Below are experts of layer 7 (counted from 0) of a mixture-of-experts language model. Rows are named router (the router's row for the expert), gate (a neuron's input weights, with its number), up (a neuron's input weights, with its number) and show model dimensions 0-127. Each number is 128 + 32 x the weight over its row's rms, rounded and kept within 0 to 255. Numbers have three digits each.
After each expert's rows: a language model's description of what the expert responds to. This comes from a sample of Wikipedia text that the model never trained on.

# expert 13
router:105125166175175064102099137104043144162075127153115048162133130113154118097147136185162107150163198135126098112093109084161140132107131146163122092114116042144106102137140187105194138150060153106194119136116122125161149147189121135144103119136120159115154141141071149119133125081120083130104154155170131152108117152080132087112163143182116115100137082172160142186135168153147107181137
gate2:151177042139186099159097098181122144145146146104104099119186147174148118097094069100110155165117163127050165132150162134160097134135137085116147138097110119141131117126137089122108164135166102162174159152125106126083067117147130163040136112086171131138136180130073134077161103151128162101171143130163061110169060157149187100070157091125153151186117140145114108142118118147143107140109
up2:197127122159104129162208161154132098120097128115092066155174108139090140131108105175128133150127121128111116109172141095055104088156125082169072134115137185145143132107094067135152148122166180120081172150075129120122094104113103086139167065197124100121063143091148105086177123126143188183159101150083128100124133149115132115127088107110106123132139176120160099153200164111158180127155
gate3:116135145082135141098100114099103056197169106087115146159145177121072131067136139096126136144134140114125149147142178109097117090115184151123100170117137089120171138161090145114140139165076137073109177130123166071108119093113134191121085121099110138173128098128084124108064131037099080116124132173117138131078149141068164130160137141166166107139140179127125194195172143146094115105079
up3:085084157141110088145067116213105192151112161114072123142142091114115180131099144140158121151134150183111121117135167113084077120144119161111129052134155056142149151073152132135101073132135178062098157117103120142142135098112147182137125151131155115148157154155094077139101112092113146165020123148200121105094143104171144096099133136163180088139108138091119099148158109149115145101162
gate4:144108155172162125121154123105132128178140109085111107108115122123126082123126121169091136119130146090107104116116118133153076161126176108168181143231120099175125125128107147085086163132099119085169081147135068169096158080195103142134107093110120113127123062129093078097076146103084126148064122155171185100065100105105158120101070071136142115118109136084141147110150118093218146131159
up4:129180194097134158173107139134124173124145078151138135119145165083150165090101123151091165157179185135078118140106156156103136124116136062107130112120120142102153121099139138073156107183090156101138130081123140113135147154113109105155137200139147176091135161096044131084184138099147129164164167172162162164102171118060089124171040105135133144106110164123095157097101096090142130071162
gate5:163119126096148133126143076183175141097096166146198092154150099170125147105178209172097073132201109132165179121156167113096112173079159122090120058132088155109149096107111159095138176157135143119105157128072125141111168183119140126179121130097079142116119111129103099130142155169102126104134069146061141177105103153130128107089181114167124128134156105113148112168096100109084077075141
up5:169189115166172093125109160160101115123090145176125090141121187077156158080108178153177151058163105076139118145114101140096130159177059117153158088205172138151096157149157139152132107114149061124091095184184086138103129089110114118117146143159163162114125114137145183069153161099105128070134113135091129100197161122145162109113105128103161188127104133148104149119126100168091102112137
gate6:086111162144174120139072179123125157150108142116145122073142088131112145065164142128124122180113126074133113068161116132160128130135132115094081104061089114122145104109065098116134107163158100153132164119168096139179157133119059129111105152135078065135127113125154139066143152100080141116127159110073164066112067207104108112132160164066092079147128087110089184148161137103173094103155
up6:115141174182137135139150147105075134124152114099067141112145153156170117091129151122112097121123192174176098159130149068154122158075117138052110122098121180136067115129124113133113109131154092122117146164118130170144103112148150144174208134069116152208127163124121138118135114129079163123121141123153116023157124138116122102100133129119114119167200142119097126128104117096239158083078
gate7:173105080153121127038169144140097120088146128141182061081161102124093126151112120085110135147136168111147050129122136154131143154113116214113126103144179156117198112123105060104159090100112146173113059126061148127169108115159112138115142130129108096144112128143047180158136100138113128134111134090109101135118176127088077124124116117122163198163142086116181138133187159161108139086124
up7:162092153140174131100142167100152085116140119123126080109108137082079107141075132146135055062122120134141081157133109129104119116152160164148073159134140137126108167178108100132100143183165114100143111058084141140135079120074093137106124170098166154135097150116122137105134102157142108118148126112178094136136132117129146138081236134106186030087076127081157104113062082121104124126175
Modal verbs and infinitive to before a verb, such as would, could, must, may, to be, and the article an.

# expert 61
router:143099071181179044121146108108083113119140103104120055162120125121137100037191097168171125137116191141130095098180121111124142135152147138183116033142113114096146113170156121111191169136086192171162125120103111087125162137228087139143128156120129128134193154125107129122160154112131150084112124135127150106122096141110148099121159153124129100114107118141157148097186131148151120175127
gate3:200125088117111122167103110118130111134124140099109109112162121097073093087148102171146133090159218118125167117197110151190124164224077138145116076113061096131133064115073152159127086144130122133110101115061126123100084148117188041186148149116122174125152140172125110112086129163105112092147080157180149087129115153130104129098135131122149070123114143137115152125146158141117116140130
up3:073163165123172162191187130129153169120090101145127154101115189077098112109141140172093096138142131128120112139142106112136117115152121119141140163155168169099145121075101083096152138171151128084131115085141144128105075135120154171134158132107154062153098164083169136105090093192060110175090095040087157130080150143130151153157100132173116103146091136091130081081147098182135098200141
gate4:110093153142117192107092060165162158105135061179107102113070124115112143079088128177141081149124093144143114156180095134122135088125125149137108049147163075153099096115117124115140158110111136146129109068152150100103122119166130092110165134135138166115143058164070147140171172087095136126046173130131127141089114104152236097141063118105141165113142137096140135116142120139125070093118
up4:083084113197116053147126135106038139117074163148123133170131133111103127108122131104162088110110045143139129145164124127091091161144165130162111133111148085112101148210105087088131116156147185083187133137148102119169181131170176112142108150152096111141157113106151108131097150141099152149089115182138114150122121106156178124099164115146175142102150049160081106096164062141180101122141
gate5:164111098129169092120174155151158118105164144076143092073091149140151112044201104145143102118119140137144119113165147134161166084129179101140145120147081148055139083194124147088173133137086145176131151127133151110173106128132122115085054100099108099174153107063143102151095126181094093124059150185123123131125085121113195155101165127124132133203146109108167094156122140103139098097120
up5:139152106100096150127167070121165114098032126152143152116170111119154214168048130140121107141145117111155120117124111149184169117102100112130161105078121149062077175188186134164092109040162124129144147142106118163126064177179150115127122164163124105151150124140174119115097115195125086088120096107164085143126177095080150104132122073123127171107093146138125121139137156118126110123151
gate6:139166106145146048156109101148103172090148111129059111137208121193118123044093101206134152163183079150106081118153184111124144110096139142102133108169099104080122153203124129168151147160173110137099099102126143141151089124106104128137134129102137130097154100055130082133155144164125137120113107112149107120123163109117159133166118155183152044052118133139119080105108116125130151109089
up6:125105076088132059094155176161126190110100154175142150166155043181078114114134116132106181100149134133115133105103178139137123128126147111079148129128119164207101087122173151060117131146111124125124100145163188116116095128107102150102157189123137141091118064132148104153114211169105126142126118097098174111122171083185118104131119126174071136214137161112128103149142101096150114119105
gate7:152096121134176104128110166133197183126125077150124090126167142101151115119133119106125112179102122180098126104148156078138130121108076153121130123170170119098117165074150128150133124134160092107139204116110154120070097061097176104138119206094105163109195143179110098067076129100116101131084190159092141143150167102180172126092195102162136149129135115179106154058126151150139100139132
up7:067154129187220147123089185064120114118076109160160112153137142105049113082120157083163137142149084126185125143107109180107168110116161093127112122076149121105201141108147073149112118095124129146147145163081133139109104116099184145177145138125128106126134089178148162131169132160151063107149159119109130096113089094091128120067088165183150106091128132072120163142105133088133149079122
gate8:160186151144160092146083173134115133171157130085170110180112130067107173166122131166096127155119099114121147153145180099147122132124154115128143114094121106092089163228132188104154107144087130160095084144061138111145103186199147107086098131146133139097159115107084155085128062093151126157098162158102151063138127141137114111127038178145113175167133155132102180130159134120142129169110
up8:122215039088165161140148142112089150097117193142104133110103175067115175087110119161175113121111146118128116079062134155114123137173107117141123154099139131136158125098067117085139150108122073177094080115171147163121151097160113160163082097203138113084129126131087102081111157092070115111133144147141143138154144168144175152151095113106148111132106156086120121135174113106189183070103
Short word stems such as manag, ref, inf, def, vs, plus numbers in coordinates, dates and times.

# expert 6
router:144111095152188129124162148138084127119137079120113048098081117159117073096120120154123124187130163116133088147115170133108097100125120121148146067116078032114111139196136115086197148154112170156178108128085188166158138161154052160105114180098112159103145096154106177111153135110080104114118141170108163105140167111095148126139102080151153125123130096161130132126152138162155168193080
gate4:094087076190112126163081136148133131164160122085105154074100150103150091082121120111090091163103081124126123092140115188137175138114139145144115111110119144199190071165173083135180064123101151164154083121095129102092069084147158140138119163102149149087144166135075148152136143102183138093141117126066092119118170171113144102151045122114066124155112164125135155119112135062160116146138
up4:159126088117196212126083052124137138158122073070137083105150122175155094128120120109137124151099136177110068187113145109199071203168113142083111150119111088117086146124103170157229134169131143169160130116163122148088166113125105107142124135125103132112131160130124171113136107076123118090107133144130136175159167139198141123141108090125130154164127118132142206113175127089136121128143
gate5:111093138128152193100121153132118100102090149201109074120135108167106199079120135109137142101161120119184138180129134107135126110113109138129143108166137070167169104212111141045118172078128117131183114099160130124170169111145084115121123186149151102098181152133156169090108180128146069149151102189080179147150168119101187124156152128083089106138131129111073127110091115099126091133160
up5:122116105125050072091102103108103144098145109076103107200087152100104131141135134105138144083094082134125133156125079166105126141169139141099055118176157126107164130159147186150125104172152152103085174120100160147170105101078113135130106172136164127143171158126192130102136156142102164111154129170079090121163095075099154193118117116109133109121100099196144162122180102114102131213067
gate6:173151104109149096117184103157204131086100189139189105146142139115163166158109139090077128160084149145173122099173166111065088094147098136134087097133129094163128110192098134131109091146164132153152179121113128121144164126186091153121089162122098148160196115157150122143148169167096098147174168175083104064114170119134131105123125144163162146149076118075139109128108112153211176126109
up6:085194143087030122147094162076095121139125151096156125155160158094127143074090143141104095132104137138153111186077098167101166124136095153077131142140140179155102047063120173174130106109115141126135146115111157122205136107179099110100163089114069126098080138098141125119123147057113103101104202139115153172101132124148165089130121149109120142134130109100081143122058103103132099160143
gate7:126149138134160111156119078152072121142103082140133178131114133174124087143113157173141109211133135101150116137083087156113149082119139146199134100149127179155153160132104130114170124141178134137216106101137159163131152198075117085137123145118098120107122132114160100161112182113100138083132092138154081103108139104109126086176076105134185160089114071125065124125205120121195075177125
up7:180089132084205161123154145126114076129135161106090099177194179131128069172155202099151143142090157088116110109090131150170139084149089171131119073121086142159118159146135122104082111071093141147115135118155103084180064131123175101140132163119154164132074120103154112192115162110104133079079143119095086152132143172134085127164136192119089071114109138136151150100125135107120109162076
gate8:124101069102129163206191098088111114141128143148116089155076145149168081154077107107097098175177117128108142097124150097131133135120147150104169129100061124087124082106204158077123105120139146128184155123181113134119088163140138152057076143157170092149197086145128116140167121102141098083122151116115119126097116113068114126130093113169204087094097172177164118131142132151141110177157
up8:142076124155098104108096128132090069077123114106163110144123086112090143113141146116145072162134054183108133158117161125090095083094142153172077136118144082153136131134167078147112166133174117128112071154215197120090088090104144116105146149118141087132133088132085118173122165075097077206163200116123102154108137152150115109093120097097115165127103146174113127132147144165078117091179
gate9:170098189138134077140159150113158157093135154081105144103049176137136106133152137141148099149139090097111128177140125131191155130111056154175113149115079123128148078097121169107140123143052127117134107158099146171175181144150070063096059156130122079137134112083123158077070150154174080214136085151148103131106124146164107126135133111211145110108100134150133124132091134142108126109134
up9:159127086124107160127122124078149112156142139120119137099156108100130109125154126173091135095132150152180118151146092078155186163138126136139071087145138173127132112059080109081116122127128101189115114169080171127097171115150096074165127137151121064089139163144125105124169085180168119124131163129137048113084130076147038112176158122114070116093085072107150136121093136189073164158158
Word pieces right after a capitalized first letter or short onset in names and words, such as R-ust, L-ust, pl, sl, comb-ust.

# expert 38
router:125126094210155141170163135134073180114133061123120064129132134100121082061071098152117099139128130137082148150080152087174105148167136161158094074103166120196134123139173149118236186149090159146203103103127137155143086114152106121120145118089148134117138119104140157129106141091154137139096155118106112115129112160091172121137166141196121133109162117137168086145136168195128152160122
gate1:105122098144138173116149127135139102093083146121104141120102134138159075142104098117196165094147111107087126061080136067199132141088130162150149102079149121178174077135146157195182149106126160095108091133148103067173189073096150141168107141136131112102118179188125166092180159070156137164149102147051141169150131097116153155128053116159127118124143130152137164099126106145137143085128
up1:148179146084132120107095114096180165079137077180165111157111126120142168155124144120154109134206105170091126149100113086171159121142113173143118133114196077074080111105177152111141140104168170116169116079138119206075126160120182132100133112135139129121202187128123086089145122086146162121121172132128105162064117171151116105136114187074114162124090140123157139120118161121107153050116
gate2:162153119201188152148152125147179115134113117102142110074149101086123098124071074134112094165137125128129165115093217150119113147085112137095151165089164110156162130120127153110135165142170122145138099142070142159169050110131108141139089150105120156125082137128185178079117148129132201135172166101136102149098075154130153063158152131130103098121175111175174126206182155157175121150134
up2:132113161128108117138111149065140101091146114204222115138118173154109089145125158128090104105113161166155123105136106106112101140165135089154143126146129181176193161093103076119149143037100139092077155172142126120100116054111130097094102107134133141151137124132094094098073102098041144160117149164157154121158055150065108116153124117146172170066139161129099093145161139135146145124129
gate3:140109132137072165068116092129083164188106078193169141087093115098112095133127122110087150079138121170158096181157125149105146063171125149124103089100117058138110074154127116148125144185107154114132028135147123107144099109139087121121117157170124215115123167070140150110145135137098167128145146137128096193140106079071156147105150116147131139096131127183173129117090125133178082089126
up3:128180165147174101096139132089094178065119143136128128132104080163123181150136150122126100099151188186194114159177119085127089126164110102200154140148067073093079137124141164161085074119144129112158126122085197120201152101123119149159135134128105108121119130195143130201104122112121138134126096143123155080110150050150154130173114140141115142073125217121147147164147135122141114133105
gate4:145146182183111125145134139118119162137141109103119116144135136155135070083096074122071086196142115101154147179115161158185091187084133120129189082130162113106154092167136108174146081160156118120130137134136131080119148122125154082086148083119178092160165144102112086073132163135069126118134086210115109056093071130062129095108117113183119140138084118139132131105166147124119167187146
up4:083130178089127147162111138148109140129115136084187138178186133151118096191091159121157083107153158166079125137119106136161152111106089144151146106152108091089169129163087033140145136148095133119054118149136064132201077162119130119104127097052094153115119178054129147114140078082140116094120129137102150130175156178125178128150137111148075129139144117090179157108168141110082107152124
gate5:107118116189206098151136086089145107127191109124107109178085099107155100123126147150082060127145100121113127162109134081123070159143149108121126103175097186129168160114130062173108180163095109107132093147145133124141103183132099198113135154164102135036156081172151130149141102174176122118114136169114145147082114130112074119095157137086132121137143107154131174072203160105135129105103
up5:133092151144171147062120132142131117152104138155140162162118124088145152124105168071095160144057088109110126138147157106197155197139093134103150100138141161120143133175188104151128224092135127175181154164187127120125026167096098143084147131109176175147099136171195159135139116114115141113129145162133143110082161095161165135117121150126114167115128164144177149179156123095156169147103
gate6:172110121122126100177170148145137128126134155083142211127144099108168123068086121142140105105193126133153062142093148073125177078185130136118131041110108182151140177139136138126143131085093128063099097156139124123144132163128084147131179112147194127144116153127147123120105161102079174151176124159087110172192137167101166136108124098140199133110109106161197153128160183090130153146116
up6:153132162198144094096128161120106115155158117090070191177162123157168149142059129157140178120149167131105133082136126148108086142123125128144121131150107135087183116098154119147170160135153094154122111118050133134074057151115145134179183148088117181153145162131138130128128170169098118169172193077139079167073111083119106125193102091085143083141145186131087123102129143162104145145163
Word-initial pieces like h, j, l, bl, fl in names and titles, as in J(ourney), Bl(ue), h(ipped), Mar-j-ory.

# expert 18
router:097132079129163136126162141160066167142103091122125014155146057146178105138080092177143087170144215131117104117108132134126112136117088160159130076093127114159135150144136123103191110122108116083207081143110138123119150134221090129118140135140089166137144159139120163125127151102140111104157146158106130103119165135109165125133189140181124110099118096154155103119083199114134149192142
gate8:133114072094175121144162171123159150076159150146114109141092137106167081092131158168180128165133120120153089104155227115108181100113151158138104099058171095186136113143091134143095143097155121182190142118143181079101139116170137088161102075139097168143161133152174201106097119136100102083087121178127097118141136152117081121162157091160135149128097102157121168083086147091117166102142
up8:069110095179077103163148144135168143177118126127138164153141105079055116132163123104128122128149161147152127158104108123206155119084142155085114185108155087084128136174136118133153170099149157179137179097059111135174102161103095107132145164132182112133215138108161118161147101139112126153110106112120178158157221132146109163058151099098080126127125137108077096160141107157127118068153
gate9:110099109150120108132160120170168097121119034173130064161145120156142089088128161179155128158164161137162122152135112157183089168083085112110131137150133117190135133049118119106152042133134079076145097127126106164081133130150151090129166084137115176133118104095113141122186124135174134124101064099184174085182152099100122137142161170079124121134161117124167099164140091078093163147136
up9:140118195144079124099170095163126172148138131147112144096151077129154103107096148108120094118157141116072105128156120092129177123000171128124139139125104141141171134169106105107059067116160102148144112125149126082166151099148148137157165164151100163137163140175067174111142154126069096143145112139138150105162094118169143129160105088124115043130107117063162114155136148134084063081154
gate10:105142141171124074092136150176115103144131104124116103146088162146194157054115092160135110127169087141153128149141106127102119140165105118101099064163181190122113066153104085173178097129115103162110173114151140115080073111094135200126132148099105139148109160108122068138099108141181144108116110108071145132077193120136112116156171120154061072141090117174147143126103172118068113134189
up10:145181141170134168187146132099196093140133163121126135184073123122112083092104108097127116086095127100075139109053101148127141144144145081182112120176153103136190097141212192121098145129125137151135101073092112133150151104162120093161151136145134126162069155112102073061134136119069140080144101106102150142111130109165115117086096107152141141145098102108103135163122115025162159144154
gate11:106128142165163115159176190045106103161121103149164124115154149153180113101054090113170148144143103123151127161126154133144140121038103119183079097107134185112107157124116125168179181138122146114132146153124059127106118069119139123105092155172114133165166172160151124137136060142132123155171102141177153102135050120123134177188072153144129100186142080164133149159087141133128141112152
up11:064176140200139140122102123102117160114140111106063087091068166203127081152085152102160115100088042142165168158139166141133122159090140113122061186139116106166168102134131104149100134131141153098097114123144136079094146116122118161169124126174101141135140144114162140150102091143098145082118146072179143135110133119144129048074156152089161101136151177080084086109139149169153107149082
gate12:127111159064160099190096181130106124110079092125166114039162075123136125124112145150129125156141108141179145159115093133112082149103072155106097143145156181140135132098168145135107138144093102200133066106070135109185098111160127115188149164084116153181143147097181150129097174141114132125073140170179122144136124109141099134092121146151124106098140076141154154098120132116090074129024
up12:150141126158129165131133097035112163119138159118063058142144120115119148155108149126111136208140219069165097167165164162199127130179133069066132101140135151113177110113085096171076164139102120132102148091170122105148116114189189084101105150143159144108171130143139128107173139095145131057113154118149088159091142181098107180098125111128089103154147116134143139129137134117133138101112
gate13:155129089109133114081125135113116172132114124116076176158150129147172101114127169167119142145121081150112108141139120136207097040114104135145118149150188152149131160149125134101163142173101209080136151084071128153085123146152040143093154166146130157187102145111083118108168177119120164113079160206117116131182150089107150122132155091212139103141108171111157098076106108137158128134127
up13:136136153125122147176047107117177116110158093122095172113126122146166176105172127130126114206094139076145135116105086097178170136095117161096106146120067155130098124112166204107155158173195158154154121123105139086120138138092176157083095176145149125138152159107127172135157146068129167074112115123102132164114142058091144169204172156164096076137089128119124147110074133146126154150090
Words in chart, award and institution titles like Billboard, Top, Hot, Primary, High, Outstanding, often inside discography tables.

# expert 24
router:121080118189165112108134121128119118087112081128113031070159095108161119097132113167130121160135188142111131108152158087112150176146119142179132061099127074130119117159118129064204182173101139142195128140080081135173150135178102087132113135088119139144075168131080168124150187130114133091134140118150096118151125159080158171114203102167157140112126111162146150164150178105139140156120
gate2:166123165157135104105149103056130110086106127117055169181116184080063147154143137153134119155138194116100131148178111160124148142106082096148141086091145128117174174143112122134172131140163150136138171157128176131111128164111147051094126141099052099081161134134128107129154110170114138118082142067116171086122167147098158091202171110118100082091094138141099131075195144089154111132115
up2:157096160131131111156087162155093085132132150080062121144129133123169076202163121101091171124158125114099141131108119129149083099106114149188108159198140116101127142166109102108108143080121112133179168157155183110138095135111119182034133143127123115106096187051134138071091102187158114155127140122132151209124088088137153159069092110154154137148134112103108128135141147079108184119082
gate3:130105101146134141161143194124147105170137099101131074142134150120096125187110116101173111131138133163120089112063130135087123101163110150150110143078176127183104145135079040171125049128152152137175158165134160156123089119128079084115119173200140138116149130111095178205078129107101097170126108187100130148095088126122124121122162122123102126172042137098129104105115107075139101114065
up3:094133098099122100088138093157178092074083111095150118097163116103147185165174170121165138125154134139174122142123081054146142182179138104102166162106170095114157126099121148185174094100145076089156109122102137110114161138131143102134142146158060105143149208150171122108127189100179126111114155107149147162115062181117160130120139096147116124117076120055128115187179145107133105115183
gate4:075112116177143080150106159116127062132155148145136151076150119141158094130043126099167141090132156108144178133156134169072182174094136138135096089093100155188151179078154152162174150145143126159104127102104153157159082126123119088115146197121126147174102123120059168103120126122106142061162111089170123114153089111103165116165092094058080161108156118101120126090142153079161157091114
up4:148095077123177123124124154110091104121134117178068117096084094152134162150121151125133148114113130152125162060138155100110175151126154062079127123088084128105024115171118094121159208085141142108151138156088113135122113099180092102148105171146055160110096163114112101205117188123056148082144126125109127117181172124093158109126125069114105111122142069163132163131108143099116132140154
gate5:076139109100203109140136142144080110101099147176166152153186065156126122143144143099158100125121175185084149157124114161120128199157137145054090132097141122126164086146184134195101158162089159155152128124148156140199065166191096102120115137070123088139137089152126153115099110198104177129153106130147119148208115118145130132147175114178154095121171141147146145150156123136109143168115
up5:137147148125056103127148112144146104150112113149053076114148121152128109096156155127179151113165091052160146162097090147139180147086148168075112144084085113125118135103136125140113105172115180128120119081158108135181150117122094173134147135151102084113183142122124142236079102199165131149116138143170181172109148112106119095153086124159104195132097087141152146135114113062105107067109
gate6:104118126211099079163177104118140168156114144127102098116141198093111096141160084152094128038155184161104164088167153168163132109161132118109066201111120118133121070088136193120160101076094127123183067058084153127146130110149089110106150112148099132113130110100110166105115106137136122099143137118107161115179130154102122110148137143141130193120099171135140140129173149096106141210134
up6:188184148151132149122113147085074130160166136163153151118158120127123131148099085148154139165131061115132134185103161143160190116152176099134189112102130166063136138150139155185101158080076074138125079120182111109123123084146124115083091118098097126144151122168143142127110096096143160103155149167143157046133111176160108195074137086164121072094074133127134093106140097141062138107097
gate7:118125080117124151108132091142099137136174103214153103178104114032142110174138105104129148142119120183158097150102106131148133156193168172082073124128172116153091090118121146084174131160166124154140181078108127177106121141091121145109113091147118129105095111131086118107134168198163073128140164100129143065141124186125136174100168099168119104123142101162135134102131141147175184082208
up7:142093166094066151149169130164147107104097159127124096207138157129072131134121128106107075123076151098133146124101149144115179157241099107144129128114088123137081157107106138185118078119071076199100114196134100112084139124132080132067106113126098066212071105088155132124151102136129124134141134136122076117107151129084134125108110103156186151120138109185115149128114117116125104144163
Nouns for size, shape and position, such as short, length, front, density, height, weight, usually after the or a.

# expert 25
router:142104119177113145152119134172083142145143106156093031127125140074131099083107061146153117134079159116085100101088167111133151146135116123210088069124115113183164148158151114109158144180071160087176103141096110151129170106156092127139076110094119109106157138141143173115117140081143121107157148142192115140096138106082182102136172140170139159127110105202122168204131144150182108130099
gate2:126160093085154101212110125129118147123146114137107131089081087154108106072107122100075140132126128143182083127153139131166145121135151001141118132130161162180124130147094077120125129218147092159140058137128150150146134141129127096093123110124088133097150095150132149126139129089145123193121100124151182168136118121171127139161151077201188067111122160133114143194105181160104118109104
up2:085090157095077136121094117129086160107091109117103167129110091090129171165152144128146119120141054134088150149151106131101154133175086208121172138094141088111158177143097126073147140211135105144166139128128121145081109148139099195099113106172196120161163121106101084147106161140053161094107152107145119133150121059124097120141187163134192113110147170182108123160100144162111160183130
gate3:073089082151138142137124133117086112118095110087136103137128124134111064097133067092167090137096124083139070190181129111149159074119072089121083124059110119088118079121094173117168143111101082131145108127121141155209179132094144151181113115170103094125097132102098151096118096137054118175140124163170108120179122135074162108135124076130136119212104121154118125127180152103137145175124
up3:100124179083186115117112096129151178114087096120145173169178120148095155148136230110149155091056131148097078147148137132173169153087165092108172114123165110142107114143141113166154083066149167152170099137108108161142129129131160116117163152148139192098150032141110087155144111151102116115141161162098128121117110068111155178060127180119123099082088132115166155103128101137146110090157
gate4:102157150129194125097083107195171083100086136116108118082123194114177101080122081110122128126183125114163138099118145090143119128165138185115134140063109126096132084089114129126164120120038141192125142088083098147036091126145134120091115148103150127134128118131142158106159142124129134166143113129150164152112165149146161158174196152095107103086088117165200144124132156192184097118147
up4:175117091118111137144089151153187130095165066079109155129155100122115161151132095096130171164084069122093141115075090114056137104123115090097085101096140131110153184141108187086139122109109214183115122153152135177153172121080139111121134200106127117148180129161178154173104147102130115139104138131109161088154093111145119123076110168088065095122156145118137113177133192105098175151155
gate5:108115135127091134183128173145086193082090130228117163162122127179144130098133088120081111137110167094102114057123094081124185089085158128130185106163165175143161139125146148153125131119073141221100103106118130122145081130153148142115170141081116121137119139113133152107107133105140121061061113125144092108094140119111197137180135137061168133147109126095146147159101128125119153175066
up5:215092135045094171152108097139105129101130111142107084142039118114117136173145134134101128107112107144053133132181203081162103124105125114176148114154076116158139124117129066140100091112089131163115121033097093135156177089110131130119114123108119149118148140104122139182120132049161138133142080103096090110133085086121098098155142125118069122156142080150132071154165144135084148127134
gate6:133148140188135166104139065211087134140102081140180117110158160092166157123127115162148116125113128153113153098156106147151110130092154103085133048104083191125142139221161113150113155156152145139119075169120131130141057115092124186171138124151132108077168099132125150105091126111086095160126141065092117133189150126090140146178153165139100193053102107126120102163167145124140136140094
up6:162132172073122129166143111128124144111113119132167069175165171110083154126100163087179177070147128149140148147072010105120164154186070144077138135135105115142137083087100149108140097127125132128152084143119131134176112167113112146105120087098099097139127097144115158151081073113087129115164114111177086126073047205135071085157144141127115122079130136138155148155117170127116110133125
gate7:230104086163139136162099210087090136178099156138092139109151127149086130146109087084168180124114125067144091071119150093120139132142078167176148030172111123144126113143097105146103207130109124116155106136130185145142159091145117109090124131114131163118184121158137156112131102157116052111164155159120155147154171109080096145111142161137134157096128096088136122097157116143074134163160
up7:095070161121162181160136123127129120196171131126170080096042082160111143150138159116176148113119123147187119121131097126076180117124138160099150079135113113106146134143119145193125165099096110146064144123127154135101162121122169085099122201137149135086102159169122150145139143123103102107135085140118091202186108124168130106111103147148190114162085163151198153169145093105068092084160
Forms of be after a subject or pronoun (was, is, were, been, being), plus the word piece og in biography, geology, holographic.

# expert 60
router:172108139142146144133130151150096131102095082112089026149123097114075095082143106169136115173136167124154122099087172079137137149132110158148113063116131087135165098137138144108175128166076216135170096133050136130125172131187055155115117135095119161117112142130085175124112159117088129050075131106136143107106104103107161117134196119147124150098122104164164169141125150161131142190094
gate2:180072157116138145172122114093137084100169077162130224125133171157103034142111156210096123155145085074119118144088168111114147124173110123137121089155121115131118149111111198164084117143105176108136132107081074134161141124111081146134166186044118124105081117131108155094141131106146079092115154123153092165081106104149127137152146136089095089147146138149117142158095100142166086165113
up2:124067121187076141149129164110075130136149126188070143152156125120164114152111205057098127112080165079145106149145137148078151102101137144116131136171111183130099130169085098082124132133166146125122117184155090067134116171130172107166109107093134109101144113139146098106099146158128146142087082151157164083126118117114167131143066101165174123113102105131113213079162084173136170132058
gate3:134144080160131156148142174168140127141056114144069098177112095136170109138099206141099121137135138112104110097100132169095118112122128121149064138186174104122116102183156158076092162107163145171147119126156105148131050115121088168111171149134144122135122142066117149164147137132162183123109137086117143124115130060136067110205102114138132117187132137143168160109122179136201041122117
up3:139152150162185136102165134163155150107160152175123145127151150145145117157123081077094173113167107182144118128118116156083110177124147166113088179136172137125154078197107064055124081154127155155087114158144187115145157016135077162175130114091118149106099121093084153117095100157117148163111135108083118159129162131149150151157145108172126117122142101093103138145107087176135121158044
gate4:116124098114120135086143133064065146148098004105067098097125145120128105126200086111139126143095157098112171152114155135115154123105158183102111092187170084142165091128141139145119071084117099115086094115067132102149088124113156159143074155105164150106144096146081180106129106123055165096078144120096167127127118098109153128136172126086150133140125133120144157129127196127117118197098
up4:114122114118063107092120189108139161099144101156121110101139131118156161106142147121092092193126095145173064159149123108150108147093109087093178140134091134133093123120170080066080086124108116133068128119090100205134129158117125145113155107146154097071097068169157119136180097081147104157127167078166132088146149110080118166115151119142104083099167093070118166145127191150129073089064
gate5:136143143121112157128155168148131096154126185116134115170181085123105127084148188118119133097095166166153118078089160096131159201108165122111128082151126094115164201141146190093106118141109117144138146061045195096125163084119082162120136147153176157094086156130142104091036108129148127131124155152141132146133128128092163099101095164149176120162137177097156070143178142143083141154094
up5:110172128119130205176089133072127104068098143140143135119094111169107125023186122073061172113109122092105089160104083134128146150127075131138138121154107146132083117135100130174140139119199123170117127096143161125089119102076148134135126082208085060121124130088112129125139167098146171138124154132176186165162151137126129117155128164112088098082122162149094157158069102141122142155091
gate6:173094148085124195087171119123160119124148099053139109117163146103124073125114186108112101147118166131125076094145172141140112159122125126133115104181104091113064097168167128089115128180150129177148111110133150094083117155158101187125135142091076170151192123148134103109148047109143097122112141188095132141081128124104156164186126119082085119066100107170070123162078095096090135161112
up6:152117137160132125111052124072163119193080142148114108165179187149096165136091105141151095111146093154153173126102124126131164170099116104174093135136153183112115104167131153139186087094086096204126109121111099076147138157133129091101144163165105123171149037080184137170139131107117129164126184118158134175129151135166121139111098139189163037145089137117109081146134155105144112103133
gate7:106100086135114135164136086131148134059176122134118140139123097139090081113118137169140089073102150199153146152167129144137153144140132138104132122093177200222115139082138047116150093099064121128097158056088161110174067128149106085130130103138126089133124129113108117140168131151090100114127141105152176068078104067079095108165088129133092119110106151168122092137127137177101104175162
up7:130195136185085151106090148139116153153192075128106113109138101113116093154150126079064155124127089170170178089132098109148078130140170134151128176066157154157122167140133146125131196144102172155115145186124143159136131142155101123185074106136193105159111084102159120138161101108168052056133073173123114130183121136111140139113099082117146093149185158181102146124125144140099104140163
Verbs of working or career activity after was, he or to, such as worked, served, played, performed, plus list commas.